config = dict(
    num_hidden_layers=12,
    hidden_size=192,
    n_experts=8,
    experts_per_token=1,
    d_expert=128,
    d_shared_expert=256,
    hidden_act='gelu',
    moe_layers=[0, 1, 2, 3, 4, 5, 6, 7, 8, 9, 10, 11],
    router_score='softmax',
    normalize_top_k=False,
    routed_scale=1.0,
    balance_loss=0.00067,
    balance_bias=True,
    router_bias=True,
    init_std_router=0.0266,
    lr_router=0.00193,
    num_attention_heads=6,
    num_key_value_heads=6,
    head_dim=32,
    vocab_size=16384,
    norm='layernorm',
    norm_place='pre',
    norm_eps=1e-05,
    positions='learned',
    qk_norm=False,
    attn_scale=0.177,
    tie_word_embeddings=False,
    parallel_block=False,
    init='normal',
    init_std_qkv=0.0191,
    init_std_o=0.00391,
    init_std_up=0.0191,
    init_std_down=0.00391,
    optimizer='laprop',
    learning_rate=0.0025,
    beta1=0.95,
    beta2=0.95,
    weight_decay=0.084,
    lr_head=0.0132,
    max_grad_norm=0.5,
    warmup_steps=267,
    schedule='cos',
    final_lr_fraction=0.0,
    batch_tokens=131072,
    max_seq_len=256,
    doc_mask=True,
    train_tokens=622600000,
    max_steps=4751,
    dataset='wikipedia_en',
)
Below are experts of layer 3 (counted from 0) of a mixture-of-experts language model. Rows are named router (the router's row for the expert), up (a neuron's input weights, with its number) and show model dimensions 0-191. Each number is 128 + 24 x the weight over its row's rms, rounded and kept within 0 to 255.
Before each expert's rows: "comes after" lists some tokens at least twice as common just before its tokens as in all text. This comes from a sample of Wikipedia text that the model never trained on. Tokens count by the router's weight.

# expert 0
comes after: " | ", "0", ".", ", ", "–", "2"
router [182 190 142  99 156 130 178 150 109 167 125 112 158 119 130 159 128 111 136 133 139 133  93 145  73 106 144 140 106 161 115 129 113 114 111  89 119 102 121 143  68 100  81 109 132 116 113 127 115  94 122 154  87 136 133 141 162 107 103 111 155 109  78 125 120 130 155 163 147  93 153 110 123 105 125 134 146 107 155 147 128 166 109 107 111 135 146 120 132 141 131  97 169  98 102 124 136 122 139 130 136 192 134  81 126 113 164 103 120 117 101 107  85 145 128 104 125 137 115  89 166 115 134 140 155 103 129 113 169 133 164 128 115 131 171 124 144 130 129 124 135 114 154 131  83 137 107  96 102 154 108 168 121 171 139 124 125 127 154 125 121 129 134  77  88 178 131 102 124 144 149 137  97 122 134 128 163  83  92 140 136 161 121 136 146 109 143 121  92 128 104 123]
up0 [192 101 139 139 130  82  92 108 129 133 147 116 153 159 146 133 115 203 158 156  65 130 125 107 112 110 140 130 120  76 164  73 114 132 122 111 130 115 131 164 127 121 163 163 112 152 150  94 147 150 152 168 141 157 130 138 124  97  82 142 137 165 173 117 152 138 112 173 131 146 132 116 113 115 119 138 141 183  92 136 137 132 134  98 157 115 112 105 135 142 141 143 130  95  92 122 159 104 144  84 107 130 136 132 163 125 140 105  72 183 113 148 131  97 117 101 191 111 129 113 125 137 140 114 108 113 161 147 117 136 115 134 133 125 136 206 145 134 123 131  94 144 125 132 122 136 127 142 107 119 130 124 102 161 152 122  93 113 126 122 109 124 116 114 125 138 122 115 108 141 161 138 159  99 139 136 120 129 126 164 121 113 167 108 110 128  92 109  97 151 139 134]
up1 [148 148 147 122 139 114 130 108 115  89 148 158 109  94 130 143 117 118 163 186 159 131 110 124 112 117 128 121 154 135 147  97 109 110 136 110 117  92 142  68 112 136 161 117 133 137 127 116 149 127 127 138 126 110  86 170 126 118 120 111 126  80 112 137 118  99 143 118 121 148 127 136 122 128 108 138 120 121 142 103 147 127  94 118 107 133 213 157 165 143 131 112 153 138 121 122 151 118 124 111 168 145 135 133 187 136 162  96 163 104 125 100 139 156 123 142 114 161 126 147 118 102 163 163 144 128 130 185 150 169 125 161 130 178 156 102 151 110 127 104  98 122 135 104 118 150 100  93 105 108 136 131  51 161 118  86 141  93 164 113 138  86 142 104 117  84 139 118 149 142 130  86  75 115 127 128 116 122 147 107 106 151 110 121 137 148 103 103  82 144 114 106]
up2 [124 129 126 136 161  99 101 140 139 119 136 121 166 154 143 142 143 122 147 137 136 153  98 147  94 137 150 152 104 150 132 134 107 160 112 170  96 175 186 160  65 158 137 135  96 119 161 140 124 137 127 111 113 130 126 114 125 130 125 151 137 159  87 123  87 134 111 105 143 137 114  94 110 134 160 115 116 136 119 114 164 134 100 125 123  93 127  60 127 142 126 107 153 130 145  87 136 106 135  90 138  95 129 131 131 136 154 130 121 105 116  66 139 142 147 100 123 108 117 183 130 139 174 112 123 151 106 157 136 149 123 159 119 132 136 161 217  94 132 110 102 138  66 127 100 152 117 103 162 135 137 135 109 182 115 102 130 137 114 129  85 137 134 113 123 170 131 135 119 122 146 116 114 123 119 170 124  92 164 117 177 130  97 134 142  98 139 168 124 140 108 125]
up3 [139 119 163  98 109 100 127 133 156 135 147 161 152 106 117 139 134 126 135 127 115 116 148 113 120 143 113 210 147 142 169 144 114 141 132 102  89 128 139  69 143 143 124 153 138 134 151 105 173  95 120 119 126 147 116 167 113 128 136  97 149 151  98 138 140  99 132 167 126 101 130 127 167 118 114  83 150 112 155 119  72 138 108 138 153 112 133 111 134 130 125 109 105 131 159 139 125 109 106 164 122 135 130  96 144 135 115 101 160 121 167 123 132  91  90 125 164 117 124 106 139 106 176 191 109 105 136 134 129 154 172 141 142 117 168 112 140 104  83 143 107 140  64 117 134 163  70 125 133 118 132 118 112 148 143 109 140  67 111 131 134 105 141 124 147 168 175 131 146 139 154 129 115 103  62 123 114 109 151  92 159 153 118 136 126 135  90 142 139 114 116 131]
up4 [122 130 133 106 150 114 165  92 141 108 119  99 100 148 185 166 113 127 110 193 100  74 133 127 111  78 143 108  88 149 169 105 109 120 101  80 168 127 155 152 123 108  94 149 120 143 117 110 112 104 144 147 123 147 126 104 196 130 133 146 129  97 122 138 121 143 129 141 182 115 124 130  81  96 123 149 101 185 145 139 122 113 167 147 133 118 162 143  82 134 119 119 173 105 145 113 178 121 139 131 122 124 144 136 115 146 166 132 139 124 106 132 105 154  49 161 119 155 130 136 118 101 126 125 115 126 144 158 155 110 135 118 134 117 126 113 136 174 126 120 112 121 159 109 122 133 113  94  81 117 139 139 109 126 135 124 134 127 143 103 141 125 159 106  93 139  99 115 141 132 133 124 113 119 136  91 137 120 143 110  99 130 155 157 147 158 174  93 144  80 114 119]
up5 [179 130 132 118 139 124 146  99 114 166 122 139 121 132 147 119 126 115 158 148 162 128 106 149 130 114 118 116 126  97 144 101  85 143 118 114 139 171 139  95 135 113 126 117 137 116 140 130 105  92 134 153  96 117 117 115 174 125  98 129 158 107 104 178 140 117 122 171 167 131 132 164 104 121  81 119 126  89 145 117 113 135 132 110 123 145 161 157  91 127 131 145 137 126  84 115 135 135 117 141 165 109 141 100 137 135 161 113 123 145 141 136 108 136 114 193  85 150 101  92 158 142 130 171 122  80 133 130 133 126 107 119 117 142 169  93  88 145 128 134 168 133 122 119 108 141 113 148 150 123 135 169 127 152 135 129 115 177 180  94 140 161 173 131  94 150 128 108 136  94 138  99 108 113 123 119 123 160 139 145 113 157 182 140 107 190 157 119  43 128 114 134]
up6 [120 127 139 136 142 104 134 145 115 130 128 101 126 139 156 161 129 134 147 125 122 133 136 105 134 104 131 102  97 106 125 167 110 181 126 107 169 122 156 116 129 123 126 107 172 122 134 111 148 147 118 136  84 124 140  89 123  90 133 129 150 127  88 158  97 196 123 127 161 139 137 123 124 155  65  94 123 125  82 134 165 102 141 138 130 112  89  90 122 127 131 155 128 129 135 117 157  68 142 127 122 145 142 118 108 124 133  95  90 121 120  90 183 162 136 100  91 100 127 148 138 114 132 190 119 178 123 119 138  94 112 145 112 145 120 145 118  98 116 116 118 156 106 109 104 125 179 150 209  98 140 108 156 119 140 147 153 132 146 115 117 150 120 123 119 164 129 116 134 163 180 115 131 124 113 138 135 134 150 129  66 119  97 133 106 157 145 148 106  90 151 102]
up7 [145  96 126 103 141 112 133  95 136 152 140 112 132 180 143 103 118 100 163 109 117 124 112 118 139 115  94 196 172 136 154  78  88 125 136 110 137 151 184 168  89 120 136 115 113 140 122 126 144 183 129 148 100 177 113  99 136 127 145 143 136 140 143 154 152 150 101 159 147 118 134 134 115 128 150 131 153 143 136 100  83 151 122 122 131 120 128 122 152 150 153 101 141 135 178 110 156 117 141  82  99 126 101 124 144 131 100 151 122 125 142 117 153  56 122 107 115 133  86  78 135 121 155  99 123 106 110 113 124 141 143 110 174 126 147 147 100 125 109 167 121 114 141 145 113 153 109 122 146 101 133 110 143 113 125 163  81 156  79 113  86  92 155 123 101 127 168 151 136 118 146 137 141 125 149 133 144  89  94 155  94 138 133 122 103  77 132 168 108 121 123 136]
up8 [106 136 140  87  91 119 116 147 158  93 115 161 135 140 137 162 144 118 124 122 111 107 122 135 131 164 151 165 102 155 128 136 108 115 184 124 137 137 130 124 107 153 123  97 109 109 117 103 136 118 133 125 128 145 101  66 141 110 147 106  81 145  96 128 137 124 102 126 129 106 122 125 142 133 117  92 133 118 105 139 126 116 137 109 187  48  98 171 130  93 106 156 142 128 124 139 151 125 127 158 158 158 160 177 169 124 163 107 119 144 105  95 109 112  58 165 148 118 142 166 126 133 173 115 127 152 147 122 123 149 177 156 115 160 116 128 121 102 110 143  91 166  73 164  96 114 118 135 131 137 132 120 100 137 180 138 135 141 127 103 128 121 104 164 139 155 135 132 127 120 146 139  93 117  95 138 116 127 121  95 161 137 188 141 124 141 108 164 109 105 121 125]
up9 [148 113 137  92  97 115  98 117 145 145  97  55 132 170 141 151  93 117 100 116 156  93 143 122 140 112 117 115 155 106 104 123 117 127 103 178 153 166 103 191 142  92 179 185 129 134 152 122 123 192 158 126 114  90 156 167  88 162  99 155 148 147 118 157 158 123 113 139 128 127 139  89 110 117 124 163 123 151 144 119 103 106 139 120 147 128 174 135 129 105 139 104  94 160 112 129 129 172 125 118 180 111 117  88 120 138 130 130 107 145 139 121 131  63 139 125  93 120  79 115 145 139  91 139  94 137 150 139 133 152 135 129 113 139 107 121 133 139 136 174 156 154 138 136 129 124 141 147 130 111 120 144 149 112 140 129 130 110 149 106 100 153 158 136 108 164 120 145 120 124 100 116 154 120 120 171 111 148 133 174 113 115 132 132 104 108 143 112  84 148 142 115]
up10 [151 136 100 125 118 112 125 137 116 101 117 159 119 119 124 112 136 128 111 149 146 153 115 125 107 176 136  96 122 123 143 153 110 167 189 127 111  93  96  53 128 191 162 144 134 120 172 145 139 101 114 111 100 129  79  57 120 112 122 114 145 131 154 138 128 108 133 104 123 113 104 112 159 131 148  90  90  90 143 116 107 146 157 116  98 105 135 149 161 140 123 153 148 125 114 123 143  96  99 128 126 135 136 141 149 109 139 134 119 104 130 101 167 163 111 119 123 121 141 101 117 143 161 145 173 146 199 123 135 122 147 130 150 110 155  76 157 116 112 121 142  94 136 110  85 127 137  91 192 123 148 138  67 148 174 146 149 135 135 116 128 111 151 123 108 122 147 126 138 154 144 101 140 133 159  95  92 139 127 121 127  77 142 124 138 107 110 100 136 144 115 115]
up11 [ 97 146 152  94 108 131 144 140 109 129 105  97 142 183 120 139 116 108 151 121 109 113 133 128 147 109 140 157 153  93 145 136 112 153 143 107 117 115 150 124 182  95 102 173 167 142 134 142 143 135 133 119 148 127 126 126  99 142 107  80 117 125  89 150  59  95 116 134 148  89 117 169 154  77 121  95 141 141 191 135 139 141 115 126 144 157 104 117 126 150 138 111 154 113 178 110 126 104 127 130 191 116 104 100 128 130 156 151 153 127 149  99 148 131  89 162 131 146 121 132 160 128 135 184 108 121 142  67 106 135 170 150 143 131  98  93 132 158 100 122 161 123 136 154 139 120 109 122 145 111 131 117 101 147 118 119 144 122 122  97 119 131 120 164  96 159 166 122 124  97 177 133 120 179  66 119 124 114 134 102 106 122 111 118 128 122 160 142 104 110 123 133]
up12 [125 114 122 139 153 118 119 172 127 147  97 138 145  95 192 120 125 140 154 141 137 124 163  98 138 108 147 107  88 164 178 103 119 130 121 118 161 148 133  73 117  99 101  76 138 134 109 146 124 141 107 118 179 165 155 153 140 123 143 130 117 155 118 213 133 168 101 143 146 144 121 131 125 121 132 115 111 127 112 107  88 161 126 158 133  95 142 112  94 140 167 140  85 143  96 132 119 143 126 153 103  95 116 113  74 140 121 125 100 172 120 144 124 101  79 159  81 128 120  99 145  81 122 108 153 114 144 114 136  96 111 104 109 128 152 154 104 130  90 138 125 116 136 129 106 120 135 140 134  96 157 101 194 128 106 139 124 136 155 114 143 126 115 118 123 159 138 122 136 130 188 121 127 129 123 153 153 155  96 145 141 119 115 146 117 178 160 143 112 118 111 124]
up13 [109 109 137 169  88 115 124 148 138 171 139 138 133 136 138  71  56  96 116 100 157 169 138 140 126 148  96 116 168 104 128  97 108 124  99 134 128 140 146 166 147 112 141  97 134 151 139 124 122 200 151 126 106 143 143 124 144 127 142 165 146 135 101 125 131 104  96 164 123 120 135 156 116 108 114 137 150 155 122 128 123 103 122 156  86 163 138  82 143 102 123 118 104 137 124 127 122 157 134 149 157 109 151 144 124 100 137 107 156 159 146 118 150  91 137 125 124 100  95 122 149 132 103 134 143  98 141 115 125 142 125 110  96 147  87 127 117 142 100 124 154 151 129  97 119 108 139 137 168 115 137 162 165  81 133 155  36 182  97 112 175 128 132  96 130 145 126 127 109 107 156 119 144 121 148 169 116 164 126 115 104 160 156 123 100 132  93 128 140 109 102 116]
up14 [126 103 128  75 154  87 141  97 135  80 100 125 165 142 120 121 127 185 108 163  96 103 126 119  95 114 110 168 124 124 111 162 117 127 176 163 136 119 140 159 127 105 137 150 175 137 151 131 115 145 117  92  70 175 120 118 119 126 119 148 126 100 133 130 132 115  96 131 133 132 129 130 160 144 105 141 123  76 147  98 134 143 119 142 115 159 134 139 130 100  81 150 140 123 171 123 118 105 165 140 159 112 139  75 139 115 148 151 107 119 126 127 123 116 102 121 149  70 135 170 162 115 137 149 156 106 144 176 151 144 122 151 104  87 156 100 140 144 129 143 147  88 113 114 140 127  83  98 105 124 138  86 148 172 130 128 122 143 120 121  97 130 148 130 126 173 110 133 144 139 145 119 138 160  86  92 115 134 108 167  97 174  98 126 150 138 117 165 102 155 126 115]
up15 [157 155 130 129 134 108 145  90 125 126 163 174 126 123 137 147 135 108 121 130 167 155 106 153  90 135 110 116 164 113 145 118 109 152 112  96  93 110 125 107 139 145 165 167 119 141 151 124 109 124 151 125 111 170  95 117  97 129 125 140 143  77 122 151 160 133 139  80 137 175 130 144 115 133  96 143 116 183 161 115 106 143  99 137 126 120 193 115 149 133 120  93 166 138  96 123 135 112 123 117 199 132 116 111 166 115 151 110 150 108 124  87 161 160 122 141  98 129 118 144  97 106 153 121 126 128 156 176 146 157 124 116 135 165 106  95 142 149 125  95 101  74 143 121 107 132 105 124 111 157 133  97  84 162 151  89 131 133 124 107 130 110 150 110  93 123 140 108 165 102 142  87 116  95 115 138  93 108 161 145 113 161 136 150 128 162 119 115 102 164 101 116]